From a checkpoint of a small mixture-of-experts model trained on Wikipedia: vocabulary 9647, 96 SwiGLU neurons an expert.
Below are experts of layer 2 (counted from 0) of a mixture-of-experts language model. Rows are named router (the router's row for the expert), down (a neuron's output weights, with its number) and show model dimensions 0-159. Each number is 128 + 32 x the weight over its row's rms, rounded and kept within 0 to 255. Numbers have three digits each.
Before each expert's rows: a language model's description of what the expert responds to. This comes from a sample of Wikipedia text that the model never trained on.

# expert 57
Description: Place and entity nouns
router:145100155146124131128126152061106146075192141127087089120117139140143079109121182127139149099137113199152153180169141095126127148137091130110155044040090173136172126143105146156150131154138095105060131064094127143144170157147095130130180125092141129179089141130105136057074118090181092169105118085125100106198135125194121088134107163093094137124148158124090135141109091183146163117032152089172123155137121144130103118136138204144126082173138155152120124169121133142146110102120110
down0:104149163160182111068144153147111137187164155145149101186113086094194122042171081087147131122106076137142186142091154110103152092126094139090133083102135116075086097124146135139046053088146186077101108122114101084130117092136097100123137115104128117117187183114158126168118183130058108141107122105138131135131113096140138147076093140114159163119145150156153150130128163140145127117179156124090118170149149139054110104171098127169126171189172187179119121121099175127138094124124134
down1:130133160128139131151172138116056164124150182125131099144130162153157082148123125053179107101147111136151133165206178163108106147102129152125107095147095138122109091106139210141102164145104135138133120102181094146098181096078148144126117086133108234170164155110153137185104140168069132124075101116100091109192092098164152128123117113153169129112132106158130115108175172120106170141145157151082135203158168159148103095144093120159155095137081079115136140158159173141162183068094121
down2:123152129079178131091118104092178097123106119149126115059176136170110118149145136070108124124152122184116181141192163146178120065187073087165158111109079146116133127096106146173105111072110137140147168112106175205160173091128120139147120114092116193143153133140122113125079091139080122143122201082158094102176151100110140116104163109071112171160137146089132115174129150145146079136115116138143130151115114170156145150110090171194123116134144112100221076081131151156153108118195118
down3:078169155191189130160142104118170105111118128146172138116113068144142128105084143152150125180137129114154118122124166120146138193156091098156103171099144135124114124055109130147134126193196159142044086135166077153164159137132085150079193112127107095096041104107125078148186129088130126149080080138170161170107119105099134110144142139163075147147093132105147120114220147107107126142167119108143091170131135179106142146096107107099150155124099155093100122135079099149173135143056097
down4:118190082090106159122118153133125133095074163143147085181141165062106152155114136138122104130110212151094151094183148130105124103121140211115083135118166168158106082120150063164110117116096164094110117184052154217116067107118118091122068130149162091146070127081142132142121159097089080108133158112138077166126115114166139198098118148151146116124118076138140124088142151169088160068147110123134132161172137131103090099101128104101087162100185129090114177103139119117101123140144100
down5:106132119109186188143067161124131146085103110097152160092092102129101082102121109090149170098115090097167073167138104186150104139117152092102172102068127090129143087119091118109121155138125168127100119097114117110095146115144160157133092187125114148142095205181104130173157116106079114173080188130113165098122121144145114165175218166123133113142118150110111098142084162152161132068171126168091139101147105077105063181142141085150190137128166105159103150111103148122182208140154141
down6:180156129132079135198080163130144109119128116133118177085121111148151125103157094106160137146168182086140070160134073124165102144134074082162121152131139100126161190183131094139177137178165097126108095125123043072188120098154148187125113089136117094125124118123129116097203190115125146138122094090145078125120174184119104094091125132066152127097100092100120160072153191112129135123122173112118092101093146143132092172161123163115057144174107108113117125118084099143136105199095116
down7:129091141102094108114089156059178145099082142146163110091162150127148175107143080126150103141128130115089118141079137119072066127119143104166178175137190167079186114125155136133114198145146096072144095147135145181107119162150156132176117196099105090077139096150118149175111128148152105140222086089197102142134141139113074185135116107177062093115145149111109134156098181076159141179144087083188115129120113137137147154142136171169103142102123127099142124130152131130201132160127118
down8:090154154110161165161131149073100132086109162114096186137144159146136127126138118134138119194156181082113148103109133146146084129186127087140107123148148107156125187154135122100114098169110142145133097204130148177174120126100070146151109067161134174148069154100100109115141119141112136125126155054188086119184053117167093144129155123130123135087124172145148154145117133104148072133166091092191129115118117117128161162141108075158148094179182120202136158049176124158090106081180170
down9:168112156083175159137102109086119109127211150088161159140125085130135110093081108097044138136170142135135101084155079128144119081123128072128161110066127156157116169136136137090116148186167140176131118071141154086153118197136157062111085150171127124171158175132102103143168089132105110140080151090062180147118090150190118124134074118112083126132077136164150108121143090099057113142161122096135171167129136157106079117122121104102153134140154118150110153134122129080218153100102093
down10:127194152123092123130103114151085172145127113143111162123113163153110077178141158169115119147154188178141090122166065122107107147097159076110102125158149130142137136119149109128171138135110079116153108135092095151161107200163119063138125105144121079147109120107048166161114101087142157175081176151093073104136096135120113143153164091165130092163154148125174093160132164022102143123177106156100181108103169054081174078143140103107157136116116134133112084106135201165136164124146163
down11:119158161109139145142098147166173159180104156101122108078143147083121135092149154066178066141137111180118170120138158102130101069106100148094172101116101094101189120165115122111148097145165124140157166155160136170133169129056127129102123172162141143087135104124153123160070133119140165047092149070073193149123052116163133180129079119115107141156109145083111133147144133137117148149102133165112108052124110145119093162117176181153118173076147092148112113215131120165135179084104094
down12:072155140159147088113157140128176120063128147062164127101118124118091166139095122161096184178165106107152119097110195098096095104164098109097157184108151092157104091180140100130112132127170145055130143118096108096141128117051124105140152103135113093087157160150103116145165159135112120125143102088150109128171153182131167203067087127124147134150093136117110138150133143146157200152112101158139076188110092167096133133145091142094130134022120135098052131164158121136124071139071127
down13:142096147066083111131142117049161063133070080176116122098158123127118165138155115125094120129157144115142173146167111148122103172140164107126077123157104144096157186113108127081127184134204106158146079104142133152085164178127147084109181137115081122196129145152145119104168181153135085147139148157131082071143146110145198137173111138100167149120066171144116096158103129108113176085187187120118124106106135149171117095143087116047145157123133075110102123148101191180131147128144156
down14:147094068150152156145105115159125060096089151177097108151118082091173145103113113134061145155164105053156138111132118115147173115144172125119109143113121172067162153077120144084157146092184142130132141101139212092117098111172080141110161138106142039056118189147072125109151132099151099087180087158119145181116109121140128127104145058175127149104113121133101176144138136115097123166215075110157189126122133110149134106150146144146135094139162142138098099105150071152122109118183138
down15:115135170129097125132190045121162139104231110154150141107161137149101136097173101152078167133145117141138134141159122033150147102110125084113118105079069075166116160102183113141141135148167182080090101119172134141141204088110118141144178159141139095139120141056110121137145103162152098110195154141120147109142116108133135077143153150170105160110147141120108154129151204083083101122123106150086185147132163161163078117100142164125147142133114096220106149094153140113127122178101117
down16:156106151179127138098102133108117104136102101172121171159113103132079135115204117114230169144137128098114168159133120176102099094118152161067090139097116164151089136132095152171144102160120085133114130097171135151167128138138106144109154149145131145203154123119145098122161142151118221146109128100158146111114130156139193189147131128106218152155129107158125084152132122114090175158134115200185114143097190134121071125087139154050126195087164136100079146077116101154167117103146134
down17:115114107124096144147135083144123153133092118181103090123122211053124131175164187134139109153081113071112114092141157155187122102141126123140110082112111150104113123102151130159146143148081121096133157154147135094120119115094178126181059141116197113170071117117085155153147096176127081154147155152191145121048068141083114187141096118135141152166122088137148160107119042140174130094136124114152092089159169124123081075160145151124102190120144090083111110126086123063132131187126147
down18:118165077101130097150083092122183097143125067084163135119127087155118094123159131065119181122140135146110128118126090089167131158172166088133109092123190141136152153119147153065137152157187129155172151089100101107163136097098128087103116122098221155085165154077160147166097108084098061146151095130075119105158175163147112123130112111069120157158101135179145024139150086143144168123155193086116159070148144135115134103142087108134146164132165105124136171106092094120126077123157107
down19:131146118119116146106148224141148122147123146139132179146135090193116158186141132121135105128090104076128174153128129084095167106120112188185159093086084157150141151113085120135147132230175107102067132110097138156154105026142132149111178136108113125095175075117125115138112094075125157119115121139128120121136132120140157168093092166135101098092076181106096084116202150184156084155138128129137129104196161155184146122122177125137156153149077141122142176118132140098144200167126128
down20:117155137140196101178096170206087164090073142154117160134131075129140141079149077156179190108180152157112142163179130145125120167127139080126107145157072160053114124154119180152127106076110144091128119193084157047117140143119107165106137181097094123172206103110098133120088131140128108169190107116131165117166125120158137150143146084096106165146125160142126119116132102110131114161121136126154110127131155123139129151144174117142152027108177168157069146100109138161088154104176102
down21:107155115133118104093200100176112093104120118085159116111172126093125118154194151175133132093130118085129124136128112160169137073121133103119143111118118160113141077107154086167115130110128147055108091138101123098144144121102166193130082090117139113126107152160125136067098065118099153080138150136116106181152113110157101133162141120097161196122145111150087098035097126109124087156133119146119193110153100208176196158225094149167168106102124151150215153180147105097118138120145114
down22:166180146141149176190105080145101088158111092155144137137103100155160133129162139107114117118109157117148094099132162102096058178091138120114130101163151167123158135127086114152144134171104145115107162104156157099084133147162105113110143163128095126116158106150174116113191059129125102082137164059066132128096158060056154127176173086110132110100083130171143127082150066134087170150123155150094148113113156079089126066157123087096105194147168175091067183123179103151126076145132130
down23:093114052123136123117107140136073165052133130116140138092118148189138057076135168189113089114137181167085137085074192108122099128140135079100139135149119109097100127136101145100132124137136171105153120092119197161137185185096142093164121118128133045150067124139103097133097121096111100085136120144098130157150050047123126172106168093119153105086137143190132128144119158208104118110122147091127104122113134108191122121125112165118122147106175188103100090156123126150182084133131127
down24:049151127082158134089118155134079153116128114146107151144085094130147124125143112127123157150091059125143184106136144113065106076157073109097087092106164125141087097162086109124151076190149195090148114104211041137162079113125158085108160120127122139189154194127106081064090163114148201144093136125123117144142167125143110151135146162141148108120103133169091119136142143185149090164146091206160150125111160118095125126142082135135156143141110170150102102105079140126161122117088075
down25:140167054138130106154161100163116149108088157125152119129129137193148165095151156095188133135098085108173158148113129147121124196129173089139079153094125146145121123149170110182101073131113112167139134107193137111082131165140147142130181114105161108197118160125068079107144128152106134082187170181128097134100099081079152143136152046166170141132054101086125097137095109177160170111159117201156066137114151135115098112161123113062129110086121136101079163153161098139166146111110131
down26:172143110118166128095142149192151171155151115109107139173114147102154151147138066131145145116125071161075153125107074159094131116183100176057141127130114103116115127107070148160123142113114063126124154140082133128144142156129063170125083104111092192135101070134106112133078032174139161097129129126110118124093038094159144099175151117102073145110195138113190098079139125103125153178103157133135111118161141193189160125126146110110130135064137107113092155106155127125108064176140126
down27:183069118160166081116169181118181134156163142177145136084134145103144072091103095132140137163099182167177108105096181114099144094175126180125124109132123110103128144162098106121123149082125147126111174112101134141134133137136104085155084108120183157140173146096106114085087202148148146127164134074185114100050128090139155111116109180079082095163029096130111092125170162117161117148155142169134135120132135206146150126148129162143154148100107127087156169116120108160121099121166035

# expert 27
Description: Quantifiers and determiners
router:115113098131085085191167125180142178095054122127129152128149120158120162115109121170125199134110144110174137112114171180196095130143135158137123090159165148111116111100108123102150067137161144171142159151077101145108056158143134148104152083170131096132114142095177157089084157098155137119103110109104054054132117105202153110159128129105087133059184106140100132102066157107134154114109148132141119138158113156061163062153133173139110090152179163116071108132124111154169154080173117
down0:202112154128092158186101151127099145133068162107149156139158116182130114194194099177152201144132126045162061135143162096098121142148181156164164166061122099118064159089126136138119089143128142114135121115125135158108140115126114107133129163119130093139193165154133151150152182150113089097103095089118196197087096127106167112189145158162159119125127076128153102138109158109151085116167144151091103103104116172116147124099135065150127164148122078160174123085117127178093170163143118
down1:148134124147119123134166134179078158137065108145091095136112105092166149097080112179079106157132152179138117100088132133149168179119186178123125159077128063101096108150085099125169170114099120099128131106113183137135126113144095085173133143156156168074152078183120147178100170085145161128216133101098095149123117121133170104127168104153101115099123112118124117126108151181102183141143151140213053127098121194137162118150157089106073137116141084168094154144116081177156136161187139
down2:140209142116131094142125117145149144126126111185085132150190175165193108180126144168119156150172109114106156060140107146188106081189117164116152144093156137147182165092111152133082096157103097107092132162113107099083136115166146134046150153090136156179132107091134139089096158088145186115124152174076145112156095114137117124109137134147116162106149108192088125046145090042086153125168116115117134111079112079133101122105123135164125122091133149158157156183163105125149051113119151
down3:154099168169119142129141130099137074196134177093111120158130116130078155138101087168134162129145189115101164044116085146165154155143079141141146208102119140144070163136078078139143145080184103152148138082133136103162174077110088144132075114131092132159103093119164141094098097097124092142135145140140056158131188101089162123109160111115139105174116093088138120183147183121135164135149099104137169167124149111104190135128088084156088161122138148046181184122156137171140103161127116
down4:099133122086081099124154122137087072112117156163131115070188113127153130115198114189119148150138113098086138134169168161139171106183109138130154143151096125154192095137067109103199093119098208153166121075132133107139126134103060065119151130140121142179177117122172108091123174134132131125128147124115116078127046098174093131085141149147144083129140111136122113151086177138166075134115149136144119142160077139140113085028187137103159110116162114153172126200154139141163106095141122
down5:098132157146135132180097140137150175124110133085108121111146111169143121155131065160099170137140163074077125129136150101160160126168141132136136119093155149126129137144117116117216112228118157090143114114132150135088201085110157106162170094117115106151179154137125157086097117126127163136098190135146158169071088145171089118132141080197182084141114086108145090042158116136145100118083128123125100150157108069149129082118121138130077152173106139136177141133175141176038088158154180
down6:114145094160135154111124140052141173148051150074151110044122130081165166110104180112111190098151124138058124138179085105107105138135140092204105136143135131147124113090123115127091171125139165116101143131111155138143073131101144104027165121084092086212167106138120156115145111131095144133150096061093093134131129176141133143091156095159129132165171135154080148113107132143209091107131132084139112194123161127105108153093152128149145143129103187144179154069136140168140152128160132
down7:114123128131096160156086118124147173107122102129080119119154156080170129125101115191120127104090034100108090152128156177159144135154131123112152150156128160190103063106099100156139079151143127137121100116100139180114151144171026091097102163124095090101093098146117166163051160135089123164156153144131105052133145127196130162084130114120098178115120165088157108113123179126150154127106145108125139161135127136189128104149124141033112095092174118179122169098086118124183139084172090
down8:137097111121098114163137141109160138096125114122070143146157067202110132251178140139142169136106103116128098112151111175107127116128178118130172057091103147208146204153176083116197142165077127127151113189101098135135130122084127095106130096093118133132129226120131172140148094127101142093105100151123091138180124102145139110141122107132191145132113184154087101125166084146159115109142138092108119123197143112150135114121078128166124150092131125095140159046103130155086124137102126
down9:126126134120095113162157131140104082118070132159101134103153139142160170145127084122084120163179150093173105110109162134129158158134135141112174098137136123111144044108129053111111093187142076176203138098105138074111102064149060083110118109077113111091084159141113097134157104152150221094103217148115081112093137114195134114107176165154133133094092108080167136186121119157148071135103090116111128134144167133110146147157121174183141144111083113120067128127085092150104136121122121
down10:099140132098109108077147093143226187178079149143127112106139143159104060182141116115111122127119157160116104166103079117138125102136079162133133109110153142178121113148134176157077173131173027116157081166113118162155106181102115142141117188129111101123133102154111101154194088091100078141168157188085160135110103116149099141144176140159092139170055148112189079130147108121145134154110142124113091108076119100088122091136151153141128157115056107103155169133083188135120143174144128
down11:140133161113083104121134130102116138135112129145162170144074081113146163146128146095148087121088145103198100143113142170137151083211187096088157130081158092134086169121190188174120110151126190140150107115173092153174141064112109106130140114112135133092129060123179107120196132148116101107120092105154109095123115083124147169153085153111150138173107086124140153167135123076122206184148128076096068134125129114131103098069141158158170148092112196157136138087053143114104138160166129
down12:135144076207111141083162055112162129149204151109202069168129117120116122148146109120057196187136078128120112136106085137159099085141145198120128166106191165129155166114108082106160131174139115153115121126158129139185099146113134174116143088144073100072115114056120160111148110105185108114121142093124130155125111146143117097135086152116121121151134124112030143136190067160161113107162147184126165153144182099151140132145105087164105105128088094124137153112114097145136139127140080
down13:114110138155132059159124151074203139117103123151172133111160116122115134075129157077152083131145103133128168124149107198148133156140150103097158157132087092100132189097200135138114145191130121133120079107082142111152109110165138135156095081137128133125080125130161093154155167197175125063124155109121100155099101123151099161181140147086187127143107146129087156118133129116100231150160071165146124126106116088155167169062085153129177132164088102157068152172150099175096089169120141
down14:120150131193106090076141150086162162169131180133122109112159139114187100161123154089100118178081092082097139108135117124116132148085123125090115081137114050106148103152125148158102083126194088077165126107154171144118089165118100198088100140137131144213148124144120119143099130095173078103117110183162089155113115089110126087219093102089111128075165109122117121153134132077086076111145110115124098145178089201114124175115177090147089185153126097124175101102143115118152143104102120
down15:178129066117138123067140228159111188106140142133142071113157163117164107159104137148151144161121173138090127135140132106109193136157118126194105149119085132071161145140133144152152180131166094107105152108113091139163123118193137087111039113098088113098150100099119105156149083094090168150189095117154123171072204138114106123143059168102095118140124129161101118136177079166097128122145147126139114091138163176091117141179088174157066110130157118109085144173104142131143152087108151
down16:142122039174154152123112026137123089165153080162165124131116201118111186125104135115097153107146149152107194130158093112180131152115131072128159092102116153180100188163073141126152162121136175114088138113071090122137069115127134101098100187107110129143111115128101120130105093133135155093120170099120104172148121144155149187160135145094114092116147117093137091100129114112126095124118118125187174082153151149117116140143195175103056090124152116189193076102179148115180126109126096
down17:149181111158097100136119113139072137140166159102104154110160155114198103163130119119119144110167153105082126113105126121133082118126160196091100124119165172160112099085176057127179182188144135096135098169065197121096148157122127107058140117104129128114177100098094116155117145077158123104153143149210135162103097131124172099116035092119122119110163088137122141144182162102142079120166188123116113104105058047122098123078107141129155149154136141131158134146121062125173136136161119
down18:094133127115113078107122129137131072149137168131123114128150142171034093138081150127173074145131205151070095138131133112088098138151127145156094146193148185079130115136235154127085151097066198161105166182172111085142105153139104145136128122123117134117191116129112123145140117134126137132115119112115188175131173151109174182142109130150106199123177137089127138124112059099113161116124112074102134137079148149088176102090096141141095125089158139140150130089179187141148185129134116
down19:151118189102151113185160068131142146115146150120160125167085122029112181128138163174160084122118191137188070102093116138124158137124172125123128124176075152076077111102118173080146121141115118120177115167106152122157147123194147068141130119153146112079187177143170093137135092137144102126117123179113158183120157104162150106122124071160151133145151103141085181162152097090135086144095144157121151121169142174147119133182154108093048181156151111141124095096114117184136095154139089
down20:146144185065144215146118157126075091142105135185118119122160113196118080209116175178113159128069125158094054121108130149169144120096153134082119127149133110109122097152144090155140154149168168055157131103096101102092108171149111166123123101140199110137135147110112159191098077120113136187163213139148093148115085138160157185127086134158150132164086165109189120109157161162112074145117124191107136139119121118099193149102133123103126106127130083131100145073115115120138130111116142
down21:128182111168140120198141127110187164080095120165134145165105156078119133150115146158130050162149127132132078094170148155147149157152131120172136103133140144109131135119110132108124110133153064135120127087106176125188132090147126118129143168068148150088126127110150115064099181097149095092116129093152104194129138168127130108165145102130164174107076168142154139107076125162132167084109154104150113145122190181114219110135125188136086131132058166185074106134171148144159045154183103
down22:146152116142123064130115179145148165119074191129109163115101153149124115184169125136151055169166073068127125092152099108190116110103118109118076097159200117120088124091189154130149106148121186148078084111146119126114094082165126120171102106108130086115143120149125142099119162139198153070067076191142094146155110172124131146150105078145145156096114137078128141113111173147155135120079177140159100111125110169196117123100148117176192143150099097211128104106160149147161126118156135
down23:149113166119136172104086107110078143174084090185147126147176133104134101192141080139110201123123129197189135107110120175130119148135124082168132214107111126140108122132053158161150141084139121099117098161127110146121121152134194085188146117119078155096187116099112122106174153157134153153159200126125096053148127094114158092129184152115159074100093114068159124115130125119157087108125059124085124151110118168120082139207108101144146092116120127153099158164142112124095117184131120
down24:090140085173101068124173064082121154167096109163102073085160178112167113159127131107138127120150120154083088137155104130158126139165169121076128145125103132138113150152127148126055142126089095109182120061179141101133145106146135119141081120162102090126126146061138139159061140109118156101109161111127108101138093196136183185140113137188128115184147158090121079087100114095212139121178132119177157094142108152150093057149120087083160181072093147139096136161110124071129141119150155
down25:117149165136124154055097172162087128104182136066123146156142086139146099152117124082168120178111104149137158129125211133113114154098121106135097166129072143130083135106143126161208088135174154071081146112166136109135170081100189097147136158184083167119132113169094108085118128168117105117158136140119174153150151149127128088110158178153099184129065125131178110158134130148201095133153141081130167090145153100138146122087143138126131148126147114171125133040169082122091148221102134
down26:089132158129144123145052154190097104172123078056122187114115205157101115118119128120145098137161071119140140124127189122161103134046117085110153124126141099161113102079139154125105130115096148075102112113195121132115176043125110052099053134071143159091110131182137137132143122114151136116119134111068147158133128109125129131123128151122159131138206118128166131089166138125131120115163099116176148122137075156145120213104170106191115173091147139153096180087104142125148122175175147
down27:173131135101114137152107206145120122100166133173121102104085081181137146100131166100061112146094161051166139145134122178150146100162099108187097071164171146105080245149125173145168095092126100167094074153179113096141124115118110093159092112124125108092119126130120100131099125146055138143154098089156172108131155185100123160124164177099129190107109058135126188087130102164110114109092104122132121083125125178131171184128115131139139144154157096103109160153093165098118109149116122

# expert 41
Description: Possessive pronouns
router:160061131137166149161145106131137118139169160117132131115135176163126181142118104108153132143110110118114166089084176113172155162165138153172164151117121183097105044103146122146152060147100183112123152210102135108141181127115099132113145144190127184092128139130080176054149119099170142090157136202117055155137078148120159141133183147160089123103102156158136127160118115164152115144095104107172134078172131151090157107177168122114074102175118141163138109151111111152164129067140202
down0:096052156174097114193143144070110095081166088136190220183108191093087136077119208146133121126117084098139118090089124088179127149143123146141099101175103122084142167178144153153090118162131122113179105123177112119103145107102118158135183155134163143109159104088150151104152109151122179125159120097155192120095100154132089115148143098082121114120076080169091149134142109148102162140139136127143132123149111079107119152141177066157200104137122143119088080134158069121086156137132121
down1:150139184128132161156171129156052119132171121174130071101132130138079085104157187127153164129109152134150134061140098152124104094134136135160158153118113123121155128128091112130157116143174136123211133147143177104024095116107131076148102120104122116136138119127145092209066121153085165092091199147126105156187116104128118106095078110066102155118204158138104123156115149143140132030107103139141134149142139086098164157187111131126052135096159161130132110136139133119139134092195117
down2:104149141103145134133087119109119113038092082120166109127086122147137098118117181160100128062100127163140122122089135079135159087148134097145190157081072127127079115102090101085123088135175155136143114132161117136121110158083135107126150150105199103090105154098093171090130157127079071183124124136112133093115183175160136145125086172097106154140183200181161129166119098108180182149136122102153125146165108129130166129168155128117191114201142065073120148112143141088131039124125109
down3:104129127119201082067110172080150119077147103150096161198129155141133156080192079137137131097157123145107151133136177114113135151085098174142156177091129156076190153165137186146138106113137108111098202093157133123136147126109122131140094123142125134166050141123133107142057080119168203127172132138180106140146148169105073100145109161122126126093100126160173143093153153108097129172152057122118206183130074090083125113098069107112097125145154113121156088163139148141140139093097121
down4:161092080107111114187116132136101130132094240107121151100096156099130096153098125190159087115139155063143109102133184165182094141073098127105100091107141096141113147074155134105137145115075130118119158105167076098137159170137125105155144075153103112147095045188152175125158140092087140107120122111152152154163179084114138137077122177117150147145078136099198104115147119131189111126092124123152126079140123116164211075135115118090145132120122098135079097101123153146133080113187087
down5:172183082145105092134182211134189064153107128154130148185126160112107090115077103138142167109189071097098163071133170142158112078062139159169160137116136102147099151115107113123115153169171122087107150120087179149190134165088184201081109160134150148128105107114109138110156106134150170140119132128145108113037119115112153131106126149079135146110162170116151167178128114101121115154111104070123122068104166212139100108130123079146164103148133186115152094092153118109127120122132112
down6:122097138152123156142145144165146108128119080129127150167126119087094103103139138175122126070106146113136058117155168141124116152076151098133077106099125126034143155128091156117152113096146163178078102080128145145121165115180148154117105076153138131099138170101103153191100146088129166109129167073163136138050153113123085082154097087133095139177053171058112139153117131113073162170091180143106141151056126119151162063158152069123123162158113137096110072147118171118197133108147132
down7:092105102044123089125141117128177080166172102073113082098148070086097132122109095156139152168148110108045129091159130101130144125150087107108116108166135120123120159139128136155143123071142074186149114155144160128107080182125086105171153139151135139126129130135139110116122125144119100153115134129110091106108128114162149124132133043118071173158210146143125194115139116057111042139162195115123154142105161176116068171167104170097084107145106115117195099105166143101159115112176173
down8:160089065071080162139066134216140186147157057112129149099129184036115131141126189096117086100141124158105058123136136113137127141145142075161090126162090150111128078140123114096099122130186090123087105131087100158163081161151118142142111088123117136103230156062091119123120141153111090115138118129109123170125116104165091106095164113146117117136151136145111090164125151117091127120130097141075153202097139152101153114149170179113074131121116111130095154173159155099109163086123168
down9:097134107148112137141177145149119166108105123161157108152113021096110170083146121118127091092142184071167100182144156123145151129155148140159058196151135113161148135189168145087173104155094149202155112173111160147157104129147139142096179132133107074102148098149114123134163183127144141170104107143160084097146119101118130126104165134203101084159126125079119169117147126154101107096079139172129085173136149091151143112105161125078173137079104120057143153094131137109091224150134107
down10:159123114168093172095122143076104158150061164154102085156153066069122139106137111115095167136134160129102155142120137204173144079161145085118147179133096124118123163130108091096101145117162169133092105083151147136132133148096119080100090139178158130181164098085154097108208135136081147142152155158133186107135152092119068084089157145147142153170240129167128101180127162114164080155097151178137136136099166118126159129150111061154065141087087159122133089121136140155103143101115110
down11:085075186164087136163113124108101115137110144085134111095161163209131144194100164096116135107121057138173071145128138130188136225107108125050139149101137121104141103132098077104146126121113090105105132134151173175105087152141120195104112145121120137123101150101160139143166095108136110151147171093098142085091146145129148123012112117163094111125118166169160115137047114136120138124078126166091129153126164146102087127146111113137170129107053179135128115161148159142105170190141135
down12:107087125138144082143121059134154120106128131127125103171181165140146075132121158147127117137098116144146148158114109083136074105169163120124126110094129114140133146123125126085102197109158069193107161135148119041138089134148118213119165141174121123119065147072077139144155130114109135118198156085167190095128168136145150110163159152214170144023180162129118100094091114089139079112111120102115171119121120116139127165161145135083082120102166135099102125147156167183100151143185137
down13:127091136091124140139097101094108195122109137130167114152123168099150119131155126075173097116080100081105157120106088126154096148129150153072082165076114078163126108148091155090116162060231135120070132135106148175105147112125132166192164132109189135111117119108161104173111106119141109110094101108132187109118127175062158172134132109190109134141175108065133170092114120121131083150118203126051090090161179145066117154158106124130167120087102145103145103090145132145161089126109162
down14:129078103098098125191173128128159137164175120144098125107167116122106093154108146119162123149186110072121141083139161077110122143141111124115090091112172176181145135130091098125154129067096090103074127173092089106120105110169180127121104121128166121110125165129101166136102086103148092094146097158188092132113067189132138148140159063093099159148173103124149114157123159176135093150118084102160230158123067111139139140143129156147116162136134075141126148205104058148089079143058148
down15:099102120108110157140144080109160080104124136083093097134132169113147135159199116133120181208055150092163173108161162133140136130134117127151103133176176086115150186160142088108147110125144067153102141171140149121124144138172155144062132186096146142058140060128119161086139164111146097167177149153102117082177154120147085170118135096101098140158137099162111077157099086143177106138129084147130101153121166124155097101180143161150176070103112068072186141107151153088121131133074097
down16:141111117119184145124106145183118117147113163087100135167086220140091108072161138168138107113106105158121106109080113116157116173085123196135103174152130149100178104107157123055109128126144144090074165141145123075108162087209111164131065166124116162120104120089154150146110188166140090121127120149110145151142075082168170136139198144149172078146119117146093102100109126143083134147099158163100174135102117211158151154070111139154161117174121111110178125104169182105131167120124086
down17:144100129087126142174066113136094092089161136106097151125097166166117116121092175102143147096074139124119150108149125191173154086141104192127111152075101132119129037097159126108096125146171106158149108096150198162143137153120161047135105072126172112079116150129148092105103155090110151136093110155129183106153113106153172085194084141183171117167133135107095072110090120176131126172125097137153107132118162069125129051105156073081108109126135202138117156108134118103083101169134151
down18:159126119122112153122108065152109098121096121180125147117187159089143085178087124112139091108099065076152104112142109138109167198104128178129103087137110130130104069149146095152065085163150079160172129141137186142134106072095143118062149184197121123175141129108167166117148111126114101135088121121138209135151130195133135095119108121153115087155135115116115127110122088109099099126099054102104161085040161157139150157168118113084086167092095055129188136154124136168145141124120108
down19:159168190079108155068080126125097172078180129120156153097142132147085149128123083166119117135102109089084133084110113106156146097125155142155071167148164065112214067122117130113117132141132157124112136132143120145096132117147179069147156097114111134117146110161153143197187112183174137108110148169178145141078148124078148108123167107091089111161093121185193158165098094175161116095109068090145174087100078144120136118155167112184121166182174141133126191151138145146163145134122158
down20:127117137162185144145122167082173192134091139170154146106144161135097093113156134187125133152149131128162155116126157128142114158151132136152136158094098091126136160149122135136069129105143145106115201137165131100069082166078113119160214204110147112101100165098120080202095122122133152164164141161110131107119050096114158159187063136126115090143081141108165145107133131157069112183131134144115118110142160132131197089089175162104122087098131174149057167160177092111093129080151088
down21:094134145120100101108096092129103172111126118153166122140112149090105056135110121159193107135115161090134106121091094064087134085130185110100105153139069079095148117114108163129154115178157129115158143095129123141139165113108138158157099133152132059148093139171195126154167122160191142129090090176164161091099134158112138149109110149125132179080113162148167128144086154139104056179077149100123108175134123132162128137108154002170068121129090146179152178077162165136087144109103150
down22:114057122167096141148187179162224135099142171110175134106154089100084111142088122159144096185109113152112079066085095090172097121075111095111150186104084095121134137162159133119170113138093147126132089183150108117164154165188141173130077125139108114114158126120126140143163143107109153133158124098116159106075113136135116099217198122172108102118079106130094131131123091126171104132171120128095121125136118165180175085106180111132118131156148121085170168102117109043150114085160148
down23:107111152137152084152051168130138144098124122176096127095135122139147148163129183133135141139116146160134113085123092118119029108146196124100136133106106086199175092153072136133169131088126150129156119117152110102104136107141131124129129202117199050083102118193178110145115160164160135064166101142141109148133131145124196158156106131141075205061165109187175114155151148149143160113164105150118114168135117092132100103102108141124159129113123074101062171145160155128130155084180114
down24:120123134166103087175129140117093198160134154123100145137098113170053180082158097126103121150154145114102092093184078140091112146183125183082094199137157103132164112115102148117123156087135154092093139088144133147175110108194108162102128125151140062086176145128112141108130112115085156089104085152103135152171095138152079113121146133126151183088139124158075123140150099136087126096118106087191154178184062148149101160154136108123086162092110142159104132094114165125041174080177154
down25:147095129203069134124086118113111080150127099133160155127106074154140147080113123104104124119112145067064119154197148114142100126145159106126204137132114108134153133192095093118129164208149114134151175121206097145110100113069115137163183192166122147185140155161103138159131117137131162126144093082140137115116093169141164082148079119162102162083175115154138100090131111113139085101144179088178107108105141090166065133164190192112135157120138152122103093132117174114142126139054139
down26:061118091111138070099131105070140142144141141111144170110155129196118149148093122169124110115149078137041140111125158101162112084151127129073120134161150149119102124123118177080110096147117174073132132080154143135148116115167149097118190096152065165116116148132162164098092075156125161123049184114170100075097067130173164142173091119102150130111058188188125126107098129118153187136125130060174137188122156091148130098123142131176127090154125155153133073128110106154167111170105127
down27:111157136158097097127117142158081150081122182069081100135143153124150105075124132086080104116185150096138081121119122098168169088138124127157146131138081111137131084079168094098137127106131205085110102179053159144112042137147169180052127093110168121121095135159125119171100120134156180088132080118135142113125111122157078153105139083139138152127167160117108154163210139179107164136160137148184126148125140132104074172149185194101111153129117172140207094109116131089109120130139115